Weights of a small mixture-of-experts language model, trained from scratch on English Wikipedia: vocabulary 16384.
Below are experts of layer 6 (counted from 0) of a mixture-of-experts language model. Rows are named gate (a neuron's input weights, with its number), up (a neuron's input weights, with its number) and show model dimensions 0-255. Each number is 128 + 32 x the weight over its row's rms, rounded and kept within 0 to 255. Numbers have three digits each.
Before each expert's rows: a language model's description of what the expert responds to. This comes from a sample of Wikipedia text that the model never trained on.

# expert 0
Articles the, a, an starting noun phrases, mostly after prepositions like of, in, to, e.g. of the, with the, a debris.
gate1:139223125106159081151190121104140144155147130153104036123138122107110174134187146154144168148160082111094117132107161169146118170107076190146119120102028156113130151180128086149143128190093124160115176135140124081191132168161177114146154106084165091140103138117106112132120118131149170053159172089201146148197156149126151156134172110120143114094145104108094124096170120122171124176128167122102089152155128164110114089170109219153065157095151143199131149129117144151068148154138120140173151153124124148098124122119145104136207171140139121173104138162092176148154105073136074133159045113148103133114135112116153105157100077099173208102064136148139133071143146108128124140129119134100054133141125139138170114155099099140091106146148137130140128108117143097123154180162140
up1:125082152132153177139038076088141121112119158100174172137151193117179068151094141107098117136116193122123128103139096100158169043150143066109127128101188081107127173085131164151144117105132176170152104097167131176085158097083135149113103110162139176125134146098182156133069100147088154182119112175081137094082149110100098108098076159115140137134121150156176162108087150125067116115100118148129136113131118091181129142071191077123158069144097059131134154173166142070118078090115141116107134138133166101155109151147138140147046083112116138131136177124190069154147198197114157115122192145141126149154156130168092148112151171165090036124178136112107170150112124153093131116135122142131203116134121119102100179124149134098153146123106086134132114146125136156100113113114148

# expert 19
Pipe separators between table cells, especially after numbers in results or vote tables, plus semicolons after dashes or percentages.
gate0:100136104119118152070102077203123114123106093103132081120103146119115198096100072171123115201161161122087168104115087121085131160104105076153106055138158182131114105169197132111082128159084126143144167089161161103130145114093127154113175116107143139169123098143120103158122109128153139108112165105134144167105147115152120158102082114181111178125142142075113161104100119110125142166175231124148102108173204130112059120181110164109173138177187152092133111153166164081113149128110138159128138092170098110114150124117169137129104130140123133184119097163165200134164132095116115102142116115047152114190167142104101094170161140113131142142159168098090155096136174136159101152103098175170126133120188133166129143126165115081131200099107116198119145076139135082139134073187067
up0:090147095111114105073105128187097089099136069132118118119119122162164181103136071195113149167162110144123101096128115129074067156158089095143099083145127230087088123168156116092081142186101149142104114117167121092113147174117118129108101122090151139166137107146164075149125144086163125118131138131139133155108158078123115166130067150160114121115088079109101163118164118089108124148147241050087121102204190123122115120195113191141159123089151132169141109161232137149145145120149112120133119150127097117136162104142116094101146135194142122147151091177202177120126143123122137149181165103086137138134151102133152073190140100135124163122120123093079178134157161110148117150114133157147139115151204160159144141105177076089140123082172173138109146088114135097156140091172105

# expert 57
Table cell separators "|" in results and poll tables, plus clause words that, which, because, where, whom.
gate0:085137126194096125118111173078158123112178188115139110089118161160134183210122146148084105184093096081134119194147060112105179111114118186040095121137177098123117166150103143161145154137136161129139152105156135105095124154202090078089125165086121130066073147096157094073094157148110098105110111126199108130134155114173101069133075146128096182089132121135151189152116129121147155168087128123116106125165125117144086140137112103151126121096102196152122132125149152049140156116162141104094096133098141135157108142128115181141132069120053126063066116125168127130130160174201161179129118058148092097129127170165164149145157147137173146177126081128142077117093166080149097119138115149085105077144101146107120121087097077126130126123142165141121180141186099116129145150137139
up0:166133159171138132139107136158149103102171154155099185136156145129120093133201150139114095123104096113150099141147114108116169135170115124103105070112195129173153134130141134185172111119167139138078162140121133105110183129097055133060131124118105087124101171097147153177125097139114124156085088105144085108143116165133138134103100092171139182122187116160101197083165164129167180106180183104097050202100063142134161182150138100131115078103087083155135113124157099083047113177174180083079113108120160130072107094110154138168130117124093186155157136108142135110207116149202138102118140098126081080129148130119106175136132153154169110176122093125122131151138130134119115152114109116109141086152093112079092109144154059085157186146111122184142152103149121173167107058125080

# expert 58
Vowel endings and pieces of Spanish, Italian and South Asian names, such as Ray-o, Mind-ana-o, Juan, Pedro, Santa.
gate0:096132212124014151137127104153124128182111119150173108121122101124117162179108142160164131178103163143144151090134093121103140112107169186153065150082148191157095194096165073151108134090096128131100098113100101200151087145181114120141109122113091145133113111098149171130154143147115098099148154124209159148075142139154093156106107202084116064117167176143129096155111137147114087117116104126144176114109104136130150108083074149130058087110099127114128120201130088100138128067090092127135113119096162063118125105108163150156128068075078136128198150112154127155145082143134128118147200135128138148106118206112147132123159123137162089084097101136084142128111117131167140127148058140175125081135146067069160119112168185123161092146154160147131123136094134140095162194152117
up0:163129056116217103123117157111109142091154144152107167155156137137200112087136099073102160090165112095091135085142166092142123165143123069128172123171119071116188078120094166099148123168144111142195182140166155089142169112067160124113162173136122119159138134131097080097096163123123199133103112099079077141179128149114131097167136066181157185125114060127120101152131095096092136124120174152150119146162160150081111136154167097128186168155119186143106149073150159111088126126164123142129135136155128138129150139147097139094183209133155105119111120164108121131092151127103159180088093113135060110139139098170088121102129122110127156200165187119133124121106107135024112136128210091092106156145090180147117094134116082140078172101128108118137103123132109113155107091077168

# expert 20
Possessive his, her, their, its and the 's ending in biographies, usually before first, own or family words, such as his father.
gate0:156043125086197146113140132134162076093101080176121159136134097132115156113112144129133128176081128079117192158100139183162107090119113093149100205139154110059143157126136139144106098160118145105174144103130203101157158107136193105134184136061186166113146123144145153109140083123154155112168124172146193114148157068099080131102165176153161158177127155127183089085145144174145083106152130129088143145140099108127141139179177130107136129124108100162064112168116120179131164163151106138151147162144107173056133096138119163142136147097109139154157085134120129146170119129138114167086104153139151158095128081156089120144161092117105100157165109042145124103114126105076110155137124048166162138137185104160084099113109134117059132141121097082079176142142032121171152089100105
up0:099190053172085124099047149139140189104154100145150102115164127148181089133156142151106129070156093145173110085138109078152156138164143125165117056153142145132123085107107162099119109147114097129099097163145043156078167179090117082125106081134054161162108155090134108142158119120159121143121090153103070122131136138119220120157088091151112120133097113096133126091116153139082206103114110150148152148156141127125076116095149193137102099184165139117134139101117086054163109143101109179127132093174122135174156074154199141104104131109148132117128182139165116134142169107188120174180180075170175071131111160104113180145118164168112144119123186180168131118087120147152127055111097173166104103149105143147141117153128129114119137062083177142108123135127180128107136145125148

# expert 35
Middle and final pieces of foreign personal names, often Slavic, Greek or Turkish, such as ović, enko, ski, os, ak.
gate0:110057172141125186109169216126155209147150144140125116111125127078187131175125128122114135150141165120150106138137097128141110115094137134117108169135176166110135152127080087113131189100174119139166060143090075127096101183115148133107158113147132108166167183128134112100113131168161144127151120099147076154189160155122137064103158186121142170120105176152142158161169080211114130195152162127128146078188177154129134157142147105091152099118073114200125175128098159091102114161189155094104135133154196143103148091153120173152171139162093169130145102110150146135081105139146165140144103171105168100169163148150116169111136097125109077107178096113149074115079137129168078101163129116124091109139101139098121134152135152153152068040106169104083116157161099123053188122148134
up0:128199177140111143129139160084145127119172171111066133107174028115144131128118153189108126104115066118102099158065037134207114134091124126088098129174112125096098131103121120161145111088149103054114144161120146134089138189078178122084161151139132127134124124146144109042137138160067110129102104092164089124124143094093131124089091155118156114155184150170198180126126161190152066125139128119179156117182178149164110182093136084088155113125060079134093165135125130097109136150168124120128132079136195138164130115106087155094118151166126148134187049121145109117104135105222114137118135149125114108191137121159156106142114118087141129110178152139127143152119090099153100117163113113072070107140112135129099089145161120111146072045134178110130126106113122134106133132132122

# expert 8
Word pieces inside non-English personal and place names, often with accented letters, in sports results tables, such as Frédé-ric, Beno-î-t.
gate0:123128137118119076106134124130130147101141138171161156146104096147109098153141157116185096135104165127181133143145093138141185086121134072137096113127132164123140127110137164164103151039173146123095129112101121079155130091066126081159111081093114079113111175184134133123101154078098103142183063153149069085127101105149072214121152116117183107052123116135142093104155193117146083124079202131115146166172091109092118152110155153067134096119176151118125137097148139133130169162098181079150105069107155139124115125124045133144117100098136119145115116098148136193114109102124109097163150172154093125138136116121071127138136161102160079146103115110107118053099000117085114122134108185179166168129126116157141092097158151106172137113098153102185135176086106148161061108146144
up0:151134166144145158163085148139157112147139111117128069133186137116140224136140121132090097175100135084159103080131153129115080146106099168096125091151121124126138108184069086099132098164140123110160167122128098154100123125149147132117119152115099110108167094094074122084179135182129147140093140133114143156109164188127143062123094131178082162153084167120085151160126101120125163176134060102155133131093146170165111091141141079159101137160086104110156087173118125111081109073121113156121132195161150122151167108118155133095097163052125155129150170126129152074143152094127223101102140144110160103110088144088181155104164083197136222070206136131175107158139191096162075130108132107079108145149175127112070156093105084117085177102126116171126131169149152088086154128126094

# expert 44
The word the, plus its, his, their, right after prepositions like of, in, to, as in around the world.
gate1:179112129078135142111082103123103069157132096116112116133108148145104173144178167148080146120158137068106144160129095123134088154114101162134156098166103132163119117163103179108092106153171054088090205142123117116161137148083137092061110118117144144122037141074108105104160166111168125147114177150087178090141119105186133134131198127140171137089159084110142180073168177110174175152101118130165089169192089149126120089117140113098121118126154128137071107135152149121124103162113112101192077112159143105102186106140132172143130158067197158174121168141119135148115127125121094135065123136121121117090126155157133100122150197082049142139138129144148159169118112122111114139096094102186154148134143144061122094104080140144167062198132133100139098099130217088172092143098090
up1:138175134094129119117103143106154109124136144124138117125114192176143124111171162205062123232181200121116096138163114079168118169100066107089102076099094088097135188079155111102072115123158123087144125163107167064123121163128125071103130142134174130140131162082144126152161169098157097165084092104162149078156119115081133144123127131095141111085114122189185134112142138088121108101118144109127141140141096106119087201121101131130143089124095134110153117167071112133128170120090110072202137133160169107102144129157133109156108143100138197129120097103134139104090086115153133119075174158100092106127124157105175147120177198161103118166113078157150178134138089128095135133063152104160069213191169150140147174106131141118178065132093118107126104172103164096170143153102162